Experts of a small language model: a variant of SOAP for the experts.
Below are experts of layer 6 (counted from 0) of a mixture-of-experts language model. Rows are named router (the router's row for the expert), up (a neuron's input weights, with its number), down (a neuron's output weights, with its number) and show model dimensions 80-159. Each number is 500 + 50 x the weight over its row's rms, rounded and kept within 0 to 999. Numbers have three digits each.
After each expert's rows: "mostly gets" lists some tokens that are sent to it at least half of the time. This comes from a sample of Wikipedia text that the model never trained on.

# expert 8
router:482451539385443574520488590592542496591566518533461456483455505488494491471504493514573478564538586458531446448489480513488468572578569441454509487524453516528528501534524643475473565555587613488498518540568511497521442470504540546551493374
up0:544570408535550582452506558572429478493359550463464402488514482471597439485538499522513473472442479472489451486439515607523491504562460439546452465512464522428528504438494453473626557531502578456453467501546505491396454606488543394458548536
down0:465446479501553502514437527521513499465479514524566448563546514538545435546461629570422438470477495468456441512421559544526476487459483437528597486491458508512497566496488538507500388581501431525463591557524492572500550412392552425538523486
up1:531558544454566416544470460528489458409475568420459475521439399588605428497489490509535481504475481520517468459564475548518527526577479475505534534513453552528568551552469464579438530545530570528485524579506487467486440456553600489466471461
down1:434383464513524554450512480439529552559537511527501494574478451498428480487505525418563502636483549476440540422491521584505489552521477517429392465613483508493531444546435492501472614603483521442560545530502549604519559470515538475409538595
up2:503357464540494533452510506442506504621525484448509474457484510465535532551500542562481536574475393501508467564486478614491509577515513461541436425578508558479447512502573513559443516502522583422426460630559563466520512525549486583496488473
down2:521458471466416516567576558501434504502565577514417512483511514526461533536464482445537518448487484452456571584519503475521454574467386539543593516428467509471519482433426537497529682466542444508514520470606464536507511561486530538615554464
up3:556601480525477542529462559521529411499542510538424643528451538518476511482608551487486415543505441535503527472549468457489526479501428503521568621542469608510355545540600495469487487527461477532514477398406555450524500406495542411583549529
down3:432541497510609506521568481452552533502444455495479553547500499384517546475461435465451546440537512514504503467523495545454484513571501447551506490523422404570498459500477482490510367490469498470471589608474561498468454405480465560460424607
up4:502485415481451449444476494519579431543511534501470469583583636595535474555461501546564476420506435499448593451553466538509514504581527451681520471614550424486473557587565532465483509591522474565499457536614491456507576588531528411540469548
down4:505490481497498517510481563428524552516407453445525396431544435464485470518480567599499571471506462367503474451508536517477550478526488505446459639408475556556541441437511443471545488493514487513466521503480455510507516508493536512465577485
up5:491543601422517621505497524477530507513442515566496450544538525451511506497465567535481465460472572587549516537554474499468435552567551474448405473482468501484466478552467426442548550481533530461480542502486580509484558479459508516542441552
down5:507561523529507456547463492450508500521495526481486468550506462566402561516506549499518576465482508528433483518578459402548584516427560500421514499548468506519574437484471466495481484410482466521585495485510556510562495555534454448467524505
mostly gets: "& ", "\\", "two ", "various ", "three ", "These "

# expert 14
router:560462464451490413553462578491519580449598528540522383399538481551524491430515522515551499485464472471534455498465498537521628454598562544473513528526495496505532464499469509508513461494504491571543451582567492462544387533562474508481476491
up0:524516517398459502483576517447435514493493482569421484512607506476505496451608515467560418520537548543435452507430411510539600451460608511550548558518514424541465430491470507502532446425508445574466480474523437541447553602519491493397500625
down0:613453488442484489466385489566497491566584501559471616444532562496386504413553482407540522390523435519473493455547524538548479515532498587554482434444542535505571471470501419516559526529487499419609485586411466474523497528507461549515455559
up1:500559531389538527533468540500454428479468505401458421546454565519538552519541515607517500435509505437521515379497531575506479464510544517575486493611579474486423500446544489476528475539486556544498536504570459531554547474514493462533458398
down1:474587535504521553503460445433416415425506418443501570550534619447533504549495490562478506503507597417449652413525607493481508481504541491523472481606517396391517405537479555522382526493479480524454493541501568493494460545480458473523513466
up2:453399528489588528520450502523448545395514427448419445568516556505512450488511594469415579395514541473428488478372428487512520468593531486477558530536409499577481425497514432473446543514546549543526462490544498467482484517512516528550530531
down2:520528534464639515554402488489489565536443383525404373500454464523533559544506471591410433516551511515623449562530547570413447501541432411540487466531434476515483519440505515534565426550416482491513449474487525491404473593500453433539427461
up3:492517465409471465481492578587490515444456558531592576418478472590510499494538521542576511558555461526435520429522617515491548502605581455487488454558549504540467474391501447451580510485478458525621471601461511425468576532524439502536495483
down3:517464432502411491518428457582620409555538498543570563455512451559514490441511474477523525497597514467452554391533426545399443582475497506396508505469448435515444491476433446525523619453461411425502609474551537538541557431425450494541476472
up4:548496395479520472485492504537446540471563567568502434505556513380413472414394627480492535479471527477506505571644485471468538544490390557488507589468381547495553531572509435531528483487503565373513491538525535476572587560479458465518473434
down4:489509516372486526520465459503519581528525478505479567513510522523457488570561466441508554553514566581510468522498580506393471368506514479512548518618518523389433462434527473539576485477525500448522546502531409481505470564395483476568447520
up5:460501459461532449497593514461408564474535501468513474543503574553522478536549596457572441415476494594421404523498522561444462464568548553458493410444499505505536499467520482464601529559426519521468496502537439567516476391526462530627495472
down5:486464407545529457516572475474498485456528466458503573462465440506440481543519499527512490474498433497454547458479541482462514465491659448452383517434517496369475501509548486499476391518492599556511556566463503499581534447477493482467531484
mostly gets: "film ", "service ", "season", "War ", "game ", "station "

# expert 22
router:527510444555486475410535405486469462427498442450472502502565449517546488544503529476569466524471472523488540532414554404546501583516612442450481481454484568516542477486457584507512559422464563636465514458512495540461475499448503439527503511
up0:506527481501471552455514486452477482431488488446551534433564466511535508404456497504578517507466547541535537473491539493445484551545428420520476620503477431554505442477511549431595454470469507418436548558490524537510547508499525577517541478
down0:559450511561448457491459465444516525515602494521457642460470499438551413646520536448548503480497506477487549391458434491517467564463574496466561459432540449476508572509508461507521709517501500531498496500557453569467458480487518485484450562
up1:529523501607494556382569445448565560505527458526492494552462515480510472507605525439540484540534483516471413472520484492561477468485539446551484584515525482462535507528519530485543438543523497593625458519578600392425477481435531479496496546
down1:481534411495539472489526530479466507514421498507525473475506527503477478523477469442428596501474438509452469486490525489467454499509501504523511397439493617564464555563490474475493351496441410536557476467561580502463548421482528497594568525
up2:463434491545528511490421509526541496547491524457487468540432494505528501587490486502397497438555470457470527570475504525512503594527505509450432430522467483435505570537478491459468512412449507534504486482520482469507606404489517523506379439
down2:450511488472479462509510581424472498444534492564438580437444518521439499492542461532564517503494468655462460525444550435460428416515474530442515526473597405483520571409541411505470557443512510486435498578506471530555505560492459506480522473
up3:523514376545539547472489569473559436496568569533560556474505434483548414445474483465516536518552520550495625483466579577451616450478507492444510426455454587499518474503474489517467444444511494564392513585494515525469503458534491505457468492
down3:388528430566576451577466562504449474482468451386472399460501513518520500499507542480542504435445545545527408540427470505507476578469440494525528542534422557532484503547535543371464508527440480531529469486628517526508495432499526442460525555
up4:643530468490562496504469435502540526427467496506496486533492491528495491463539532466500468456437484486420520488594602435518468527581507503538513423572514480500437532522464493485524484545471508507458619467422634416430533465444503467491572396
down4:504507572443468500625546549481511451501503520530540489429591497457531596485471404513443466515570525486403509453491561545548490512539443430468523365513477516523564518460530502505470397514493536442507492503457507533529536533421527485509431592
up5:547437448488512543465377527503506416380482509454524526539604501560559507399589460587552567442415512554514503475581537454455514488491592429529458438495534590543489525440465495541481515497510558506521566476541493520529517447465485496535566503
down5:471478450544501556514496460582479590557518573547537444473595519553538503446457479516439431349568473460479511514557517463443414516395437379580544624476519487517512474503553548450462512505541525454669516426398478497495475599519425458548485524
mostly gets: "The ", "the ", "-", "first ", "second ", "new "

# expert 2
router:534486380552489428480443523572589513566372503429476571539489526519516531546523537474356524538442556516489488537529530455521501434511503482576513447441533440522534512481543474428535549491502523466538565491488516462547506463434483472461379481
up2:522480562460515464542533478521529471541459578464462426590467488525579534436508547503428494571434497556403444506465566515422426577519565559630518488510508487517475478529534509590524497493547493478399489499462450470566480461476559550536489512
down2:561481513569558496550481502441476515558513468556570385456464529557444494500432534529440545472538495456432510407513473462514506383441563539581473487526453498497468505537585596469538504600470469648480499513495466622502504589500596456505500575
up3:408497506549468476520431505476617501497498454441515458497452434520430389449473525443473511516564426477522497491520496516506495539600451465502613518427600480447560475484568509544583410532548452484546475559523491566530534507466584514480585536
down3:447564455419486528494454606514455561514423510487424599588567660509487447486573495472425506475482485521507412432549509533479419440541512572533515512564505515486512540362473468467519450586457498585542469551523500468427497560529418421568451491
up4:532471469546527541492532469502464537419532547570441483475597500443512501546478550444501555568525580468538459487460582414456528496434503517434452494488427529485375407529585471522517504584580485390569504516516519453429428486480424457452448509
down4:486489415488493490490445585587465489470547520468511464464528485457498529514503449457516510464491482578519417467557481492399583519515559409554479593465470525468569425534529463514601516575574507556572535494529546456544507579456492589521485547
up5:483389482471485476574555495481479459490485487514527437435422495504619481462520597512447484463546497504480599544419520512529345516515444485545588504526530457395477445443481498513546500472455523524471501525417441512568505447509565550530565478
down5:551505472489562499506503453473462524541517487502466449498553420558519478535474441555450531483492479517517513605430452540565380476472432526503541567446436589552512468520390467554533529509433424440480489556486472536487522500547637471445520565
up6:579381405539463425505478536400518568462450534519507597524526576513582520512467491523537455515496529511531534522439432537385537517500450436498539555553514561501455491501554529536519513492593543485444454458568570407487415591450485523498533566
down6:478537515531423493508409518659470527535589417481502526577488478611466437508537487550500551481536480559569454562491469438585543538509495518583528539590513474417460344620528567504555552567569470574467461483484501512515518518536549461443533500
up7:495531488472496546417530479582521445483520508499551449506458425506449573597574542573464503612485544470532618584427551586458444543512545513551553514500526561542473519429600522635483523584513541475376436544566499514522590505452421505435527410
down7:493413460517549506523518483547505502543563532416480538511552458564640535509578533569468409517501502502419484406437474481404498418534495431472495505529541468504452433527556510464568533594533459551442443465520441474496566559365502430563530503
mostly gets: "John ", "William ", "Richard ", "Preceded ", "Candidate ", "David "

# expert 5
router:556445546523523542420514513462495484510480469510480527500538476551618563503454544509475489481463561458426511523456462557453516476625491482512534547594548413568461508560454560467461484448512501537510445463420525514495472417584461542545527494
up0:489495471539498551450468595454424519502615467546444539480427498485538501467480447504416444554471540522476531547472587533460481536463463358549479469426515444580574533516436581511471511532507412456528462549596513493635507502483509547551591499
down0:399542605492508551356500553515495469544509397499533508444531494518420589472576411467444585457503483475567585491522447488526486455468551418599518439609472443440526546563573468454550592549493531438576458471448461496470523476588603558606462510
up1:538451533527510461451522499452403469531548486470477552526629520558599476375424441488526489486478525462494494527548479493516522512518545548485488493506564453527480413548441475537505491503497572489601473462586517452480429439487357655486432486
down1:507490464546601546559568507478549462480492457577539499501465501507447508561583395470503490501551467473525472590483471482582513491472469507521504472475507507487534399471505495514467421462506504572422577557472573571499430464450517516453481450
up2:586480397450526469430515542505603517539416477506515517554473616468539559482444596608534483501477464397523526495542508491500482453550405472538572507510491473447497481515402551539439447493555542542520433492560459539511488495492513474524474469
down2:514484393547454538491480480477564448573485482474479489502435462375451541495559477505553509612472470564568402505494533611507510490568565494410515524468523554419448492479409480516443506542543531476479462559462453519519505542527493498548553523
up3:580547525387529492570430453490567441504497488578490539482490576459503539542513578486471572495430507488469496519464483590554485489612480461554577570505465548478513584439500477514449488504520493467509502526488389557494503492458492518488680604
down3:447422500398425461501506516461529449546478458510591474573449550499518514515527536401524453564427473518583430557398433463528507449554554477434478559446556540548463538431439363463478556422512537457503550510542557456521532480559535571581501575
up4:543481514565426547430482456462469521501475475520480633532503502516444487526459595584442579473509485408538495489510481516495544546484527499469547540522459411522564468433482496481527474509517446484523534493455452538464517470509584546500460552
down4:574512481490505524490497519408427529479529482514554503460487507529506505461501514463442495468382503447573399542505511520438454564479508462540459497537492428436517559511532434505547492499571516555540507509479587530481483553519487446589540655
up5:544541440558445607474408465436462492447567409439515478499436563496458562568533478468512475546581458477527440417554393398529642593550484518504514509469429480535539482539490498595513444399617447481450466437487571424493448468463447530500554523
down5:528562523500470444536455490509452477425459489349471450549481549545417453525474503536501500499474569361539548482574548471550536568555482549508554579497424444496531511556519507500475501506438472525590542408573546493488528435473455571600511538
mostly gets: "Ex", "Inter", "Ac", "Vol", "Su", "Mer"

# expert 16
router:449495563542561445547505512528531416580423517477415496594458623578569468469499531545556502472538441462400450453501476446526469542506505514539475467458481540506461431537516403479537446565477504525545566596461496475500506431483571555529528562
up2:472553440419598470439586547495495457395512474594540434564457495562489442442501507524388439475625395469566521446482501487536435493572622527483477504590553501405491531540534579461586570584538528508533548526454445432554468496512468533466495540
down2:504447485476542412520497457431459468485551477481492525486531554536509525409551534417422492436445424462525372532548491412489522462472490524448528493521431534497424534590566422542496452528418487452567561481477456525566576528441421411492578556
up3:570463497576506522483473460570452434509479484572577417566507522585520447597578405491573523505577407496459497478485529581580524475419476475440454589503439394551602487534471440478462468559459441554535531528554503547543502438534484460574446562
down3:467431457512574461549532485451585508478487511462489604443514520436487510516500441485514489536533416538479471486525519520533541465460491467444477608553562503501500417446525469510449443637519485477460442450618462504494393549477522490539489546
up4:488491491484531436509518508520522606515495417475481525551465516498461451480561464532394474534561590485449538569560424529535567572506549459510511442472436550470509525561554572566497420452492545507436550474429453559572424545445488488496537571
down4:529484560531595574472486501522482498502502599509462452526479493499490480452467543543457553554583476512463446528464496502551542431477573565441482505508534510596448599484410479481412274459515462557419474519444580437455547489583467542385554514
up5:492566466517561449433612484506535593523538445506423504509533478473450507493519445465517491517506531577541645467485498439462572551430520506512511426521463472508505496527454528436649538439492550521537495491577488493479430447583481499430474391
down5:413558552403554443533546508425613523502475481541416444542483458440493576488526502477545593521433565562544565530469528538481481479560550468499539602516465503554490535465437434452523419512601522592497458461472561515482455470444587527476505533
up6:489499457521515504538579398562504466505515427496516372524479503517538467550519453537537492397496540438463452468390547435588507536538488500479427526504522492476404510386527472488567491587489546594510424537553600524490525530555671496501497484
down6:491537497517534488576524505502508410434519522535525552533553538369555545510560487538515498436483574511523545428549584439530440531476479537496512536451460392405524475435476517588556442517588370496460490496571521543447556523552534420565534510
up7:564446473435624335601563461451466486521480535463573577530448506472512459585499477495464511547470551543459543498546455492499497535511488546551516518541447574509434555551525571546497507520540491502516469532549456460460420494597560466492486384
down7:400563441593462487423530517469494467417576524434592400492450536528478526524551447504534576551440524527478550573559510469429544501486482406499527410426535488487544493554612546551556537546461537438536450450535485447433443497540502461579554575
mostly gets: "″", "′", "sq ", "°", "Coordinates", "Died"

# expert 19
router:503487438494501599491403535497559539447441517543572506455534526389444478503501518500458449501605448545546549488509520624584407455429470576546485448539473555387531481515464438522506503531436466529547526475434423421464496587502464471524466482
up0:534555497521534490553499553484518589481554582491539437555470385538548489607500573559537480554482338484510553509398497480476559545495537477372478488467443444539498400463516465559470507550535537457532527430527469560552532384412530518551551475
down0:514414524558429445478554482481521611498489456528533443421537466480485460569434499567606431487460542420523481460506603515497496542528448478495491407585477545372429569476449466496501407460452526495577378451557544519543378390536522501488596393
up1:543514492416543463491469559499496526515433576519479429430488537570551457518479590481486428553373517455436536495502511509493464580495583508458444497513634492553476519439505403542419444569516470472502552471491467539506440627469489423605417518
down1:438493433513465537456548483451503494578478416539460463416452514423508539515469500500588444491544493532451443492557499425479487475567512550536491507452381512439620534554496404509557580551467525502507423495460438396550476453577491542615511512
up2:480487522549597403517526477481590506519582463466418408480451590523549491427507604462444471521498466446481551651555511521536539512416568495462448455491524492459520449573540479536373453567510509471450545519501591592524490487566489561505542477
down2:477546422396538446488554536465437461476600563445470508466540446557420511485495501559482548505459580584531470392520515547509469415502556625440512494550567449478562553512507452402562515496484524535488463510504424523446484523534551489468505440
up3:534516560458608526532507436483514473492461523608466444575523428502502523493540470502451645549390503456463468522503437424504591578478530524463468487608477518580566552491452456463468537427519511584543566496502522458534558564477556518534507425
down3:424565493532433461513435511460456432528493526559494499549506473473559508555572483535570476473633481520438491485535401446503462468511538474471528507526477497558504487520481545453499407606475478434511472481524427583580418467505449509425571497
up4:478471492563429522445567540565504507488536500486402535430517491527614492554532460451449595518534481521459584492472499459470526507518539558493466572407528542571478573530465540422490527535527486453430616531434482518422538491426505481502541452
down4:406547484463532567550474463493504573503452501451480382497512459514551481531441474488453493549527524480531524639411520408551546480511518592524505552480504544418487533550513466497442352423571546534460553461450500442563492421594444558529470502
up5:561568451557468388557570469486498500423517433537538394425386451596494525522585528597494474500465559559452460548531462507418533508406567499449589550567473556490477516550441545459406561560625425567533438460442441466655598491497521552451576511
down5:508515497526500471563514507472503429444511491471395590465565574571371503539435518491482461547500532519561464461460422499498554533512525585618522513579497513441424509574498418418517469631525475549450496580554519508493552524540562515442519528
mostly gets: "us ", "u ", "ia ", "John ", "i ", "o "

# expert 23
router:384502482509569475393557508559549520416422489542502488536552466505544461512510502448513503495551604514445408377456456443478528488509517509571565591565488487554519554500459508512492516473454557481570488420377468455452484503593407397510493477
up0:578523507506406488529513523483514515522507410397525463503571492589475512449504515416527501498520532518477555445493537472492489481467542540586423420503580554500477486514420454481465577511487467463472488444489428357527554505480498486553483438
down0:493447516574505528451611537481517482433506411601439585565498516481463524500519543475503457562557423484539540426484474555399478582557582480458506507449484506471609465498482462532516563504437510486519401485502570510570438562488466545476530548
up1:429453480482461505474566520532450568455557504488518477536518557556491474580659480584462455483470515392386426474521532431483495581434399504485446459482481468504533517539546460509476572535584573588540519504461462472591603500500573471440452471
down1:539499414458637479468505507602510576492463462542574536494452505569517638541496399501468566476406532515536504491463596572525540577588542471521556497419552499531477449510401460424535551482452508364439511524458510539464455386567574489445523435
up2:467483569432625485461497483413511464444519492524449495546537565542414505486422540493471554528443575522510554539550553463420499499453514378585463549457444487564503486536513554517550445601512576496531422547571519501540457452556585468469473517
down2:456518487503570509544562440544479485543489492522598506585467586483424464493444506406505483478555495475571573527596497492479517444368544419557530457475490437461480567380506475449484441436470565547535491482480494524606523488518540536544571464
up3:477513422602503505473541528521564537468561439463470506500497465540468494392596557545531515464466485545418582473522521536600504574562526503604535582524513381494507465502488487499518520491550513529445495515444449497497503491536453408588477465
down3:470451556529475459492480475547526418499436438545515528459591406518446460404472451507532442570597568521489477523486525616556466483548462494528483633478503501551521476516402564441480412524451462520527553520512479471488522431532403511446470413
up4:473457539423550439499584549507495491489520540592564473537538421478510522544593427447540587571524555476436607528509509525430609564501507492452442440548436590556514445514461560465540619528509506480539429456502570515593418524438505396468431435
down4:533366594507528482377332506584499430399524531577522464550565476504557510503469491468504522530517453521548546513529444477491479587443538548426557576543583439484632534494500437462500517479512488523429493510511516531382472579551584533480587520
up5:558477513585585500573483492498465451483494413470480465569482569614513499547530514483587404529449451536527477509471492508516538536621459504522533564476522438554523547493420511542416476517465474542482488519471503492479504511576500545514590459
down5:520584539493384539461506463465466495499562519420410417478470493518464501517461463451645467545409519472546542482474483400401490509511435477610494459541485528532513528541476502472485461547476479542453464513552546429484522538577516569426519511
mostly gets: "Mc", "Ro", "Am", "Har", "Al", "El"

# expert 18
router:485474471408509383500561454355461546448525491439554493495440603460455554474492611451580465403476565471500564485585528558530456519470459451475561533556517490547475518437479480560445489551483578466563521510449526501492548516531604560507452475
up2:554533418487505505447525464485480416529574524435590494404490524464570490509512526499534443517537537485559499474487470486435538516450468440448552554497573486466538490472487462540470495479486589500412552529437542430521467571624542581655542564
down2:436500452567396494432446439562519548498537563561464482448403572517495551527575515470440507486463486494443526434545461485439468511409582480548529461579420521537440465552550461540523560533540405562508491434520430493502556442573404455587471559
up3:470455379453498481510474564551425515437514528412507480541466470560425530542494521527491546510523420481460523532535542438506516506549533532482559509537510482537448494477428516556568548546538526521520650439468488546489492560586551523509424447
down3:468504526563457431497593518552501490462558508484533481510564452603625426495566427412496500539479544545425353529398497485471474592454480452516480535520515541485506535547456514445498465402481468457539473491444459446419492475522582532505489539
up4:516567510446514450604510461375459420551552449513543503503504523443545476424491458487510446565539489497525509440490521509558549563490468613477542503593595575587566632436552512578445411474523495487582510557490404451498504558512484508549529536
down4:475524500465558528479482505464608469491436540485545591516455527521495489506573519465505574549502498558440489476431534506522539513494507489462473422522513489496481589622523501436531503507541567454486471427517542491503477423476460418520489496
up5:567500425484534568525446549430544576399530468419476566479534538627496509505493437470460474530501567458479422447550583542501478475519466556485606532522500491465411522559498491577414464500504602571595421434411451450524507508471490510587489543
down5:477580404433504557446511471493536465461523512520552548486460460524397517430473537517518451486416433488653567464474463484471466454475420531528570513491503445563440564477468438485460574611556535531573464506564439571479506517575387501510496541
up6:474607488528449520477556531541561437461417510564485487516530528518526496441551593468511465551473571455522444481435589546553506478535488504534524428402476452514421507518504587478483486549494550552483518534561464454582474584547454417571507404
down6:506497536455550474542447489478445524466473460524569561480498449476473537459422464503409460543559502532455598419447489506497498501491613486476504655477539483483482445463500569431501479489526558480491546439423625581401440464476535519462542407
up7:511485446512432498535426475469546466518518489570392446510495565539475488609550587422449481412499428490620554581462438553496452522486500481403363557449437503433581495501496542550457477458539535496548494509464470472477486515557619480532504526
down7:468441582500467520409403517539520534466506560622515437477583528529442467477487508491523454577485523535503451516489425501476534495506493549399533485546448543544571537544515457565513470513439470550469495428567488499441560536542425470500417479
mostly gets: "In ", "|", "'", "during ", "On ", "During "

# expert 3
router:485498481475445483388468513575533511502572486460486489564602557487467439595559492500496517550495475511549628532576494534465476554470513492406489494454476481527454447517468513539394514485533572449491578534527417451514533557447595562471530476
up2:479527446646503541460461419456522505370508440467441464540497558564512485513453553427638398467406389426444415473595488473559422589450466480494514581495575511489522569479564508481540436525475526498547508500540498474463441451501528476394569511
down2:580452492538511490399479440455542465488471573545457505570465482511464463617513504497429473476578468481492532528496579527489541615566592473492596522483517557541516524510485482492455524446474472434366480565588424581540523530512504529603587501
up3:521458447581491423588518510445534471590488465491545501423499538476532454476526459503494504426438549503422482536511446426451385507404452536489506525604469449510554520429580531499555468462579501518512474490540477570525468514521467466480414497
down3:461559436536357409412392453438539544460423545555474543540547421577492487503524452493466506445494546484619516423527509446461429524509511546571532477555421460553575520417444516457447547437502500531501443513574479501474541538538437474555494589
up4:467485460430439421529434463563552579510473488560558542516519598474453470505500520567496564538481439536434550426539534497521438427569499581502520503575534510474553467464557364530447495537494545490532543460535522441502514561404501597520432406
down4:486543494584471467452461593549495506479545422517522454585460482441505413478540580512404551530485456557474511541481570428472538470493528452525532477468526597481562459513492555587453556495466538494506551556528568529485445459536483471460499507
up5:506544505449519519441443545528522517522450534534414503511389540511535444482456520463528500499554575531483511479481554496550616506529531515493554547455547456520451504421492475516456438545450515473523465419459506509505486410506519488491479489
down5:529448455532336508507483565484529564475459538526484451495568477502485491427472601543482538548630573541473462476550564559509501662594531482524518614480408560474654567524462429552518533514511478492589416495445524525507562444485471522460490497
up6:448514367492487463490541487402441545487571519432548510448527486506577579446548561423415527551512567530503554493520519473506555574573495529495533534534549503544535481533528516533468603519548479584499542537532565541500567506575545512437472470
down6:500513613472373541511487489572545523576475526465534518540435510422391439546454474588543484428513484456501494416475545578557465434489534553541445478501500468506454559485407523417529547520547537414530473490520401484443523453492392492618428487
up7:491444516545534573458439539541492664465561427400620518496416481560469497519487487455486486382508531524536470431514432548560461519515476477537522476619404493487525406518480515418475474529514516516500568504576479477497454523574575430499421513
down7:533481566525492482554495525563400460537624512542407545508574522380530494552525495526437442511503415470430466516510504487412501506379538566525506467397517496482498480497579454417422533492429462532513505535407409494581515422595536516504454473
mostly gets: "his ", "their ", "with ", "the ", "during ", "into "

# expert 15
router:442515531437568534389515544530517421419487455543501518426420454485611509505428426454458429485522536527436592394558630541534508596480528515505497568536574452480541442462429453523575516459464608514437625506444564501392580484465469508475572475
up0:469561425457572469508495492497586519506562503478570440559546501517519510560520441546467616477503418585528544470521519501472556467515476520512462504518436498428509516514537494513377418493553512473478523573544448504437526498584553521550478457
down0:531483466431547498578475541525426469564514483576502544539576513567519454523508497475582465449566537542515521473490499485493416514490536532462492511498423529575521639461489487518447557488505434541520564498512533492558443518412457501571520545
up1:440503465489514531479589506603491589416511494450493471515502476520495538480523506436456527429392524529492512445485581509508486524586434465536526445543431525496436439416467534525471387518485556471480574517501449414445489508443445509508536497
down1:503520555545518610576447547455449526548543450506566542527576517523578528473526557429511485525537409500549462467437540484506500558434472495459558542493565496421466540459557459567532540420542546532511416528465459500506464539588434592415476520
up2:515520521494504595470477487511529554444553565434486398495491531560508603518374525518499506494574521590492607429591519505500520451457400604541487460448540449554601490500452455476548533431492571573499503485447542406489530572458496494497328527
down2:480542516465502436503414466545422453548532437523532456478542386447459461517566351447644541555453531475533480602500455434563492480525505512482529587535494593423478443519465466471520433473599535454478481467482512443469554549554579443516568468
up3:461455520460552436377484551511535497585595526475589459478563553515537513584477522365511520507515531517451570443514497468547570548554513495436565476556426507501503466517537522493479540532499501508485527542470574495489462538560545505500492405
down3:481522503577547498471539558548559464462560478529468508575544503558557408482501531455482486514600523488492521477496519471525369431414484488478545550436604480586485515536490441525498520555452487547501530493489500572551496474480444491438512551
up4:454449511527545507485437524446412435453498498572528562446436477505463489509474460494519509439423447501433516479560517579564561631548593482542445560400471531474579416374417494617501426529522497480523498550555548532544504439510493523524516536
down4:548509503470441591413456529387393456465576492586425547598541529505582479545463562542469507470503456449464423467515542473506428511442532451528397579476526561384509573537481490460461471556501533550430461533492532483522505496511504432498525537
up5:504510535423486434525527543481510612500517410559440481579460511490518460496489473452508495507516467509502524528521535506487586559498551468455430533539478525528526380497456425558477527449517526546434524473479567396451486414504358444597575480
down5:478550533537403501491503505472386534512518503477620565477457479479535579616551539446503510559415458524470449457560471436444535531462467469553452565514463492559521452578469426514591601546428561567510505434503598494478483539519508562599463520
mostly gets: "J", "K", "B", "G", "H", "V"

# expert 9
router:507552582385517449534566524468415380609540456538458519570436465558484546474542475585523507464519403441496494419549442632491488545597445559513439507442575449426440523557575422503566506573485488532503562554586410442633500491484511563493482545
up2:480489479475461510445536607500524580453604482474514573482487439575397601505557533464489530457543436455483549449447520550383569532572554396530544494530508520508589487488523508489469504541550475474524473526457428456504432490478521468467537491
down2:449521476519417495488536457519538525413505493570432545498453470503475545585430498466506452488503508553539435514493569550487521550567429522476504552503547406455449442520542523529457592481480562407584563467484477523536548487397582476463516475
up3:558566477369472553494468468442439514509496457511475507481570470560405491505515537508475459439596540594501495523472469501503512508402536535439505601440437499542513481584498482502422516512475529544370475534489430565563574501447579397544491473
down3:509548560565559515513488465559578528632503545463476526469508470520496558466556476461384540511554486504491417492484476539420472516469522576560603525531418444525527447504533498492494467555522496490462548510445401550585451579446454456483465581
up4:509490530464488434511593461499461481492505557452638520440511480537514485580491508423416394432556471509447510532489403592525509529485509557516456464569465475458576484468458463565571504486475591485491562516501500510552529429528570534471448530
down4:554540509458482499621453521545467454580542595459586501504503423533426404391403422536517483474513443574568519447495471519479507451538531522401402591480558462443505481465513491461464550406544466428515438511448532449543486494532447475425528501
up5:431538437475638478396535415513440500536538465484465502517497552483509538487391518457428442569474487494545510560490413491525583586525445535430553436500517506526544431517362503470484551490513583437459506530501528491505483560553431393411509534
down5:458526427401475572492549416504508532541532524483489460435423454496377439578462507524568516514479518526568487523482583504553488403516506574546482431559468474568536529473472475532517442486364505474480418431539444524587520534488499490432554482
up6:494532447555521485497477555514525598578508508518508554454542549527535474525531536509550541435432517477419468584421407459502496496587449480479432508557536454478463504570438570580460498509507503517571505531583511419508574450461435462532512541
down6:465496524560520570510391477483550467469437457476537559578529443454543538559532603530508574425490533514396500464491418502546412542462516428407562555520558536439543495394482423494534408494577502522410611439532493486441528453532497526535616522
up7:530532434415535479539490494530491530540485415505560565578473496619507418526516482479499550467509593542481505498542565457479415489598548396421494420506578474506492518511525420549522389553455454420494547410495415407516528381528514473635551420
down7:357512476532573576503513676509500408503428518440403435438489527465435527534442376544474478551481492471536494485490513389484549522487465494509579563437605552471387531525569483477474500479493484506474519468550533451537392422494478508453444569
mostly gets: ")", "′", ").", ";", "\".", ");"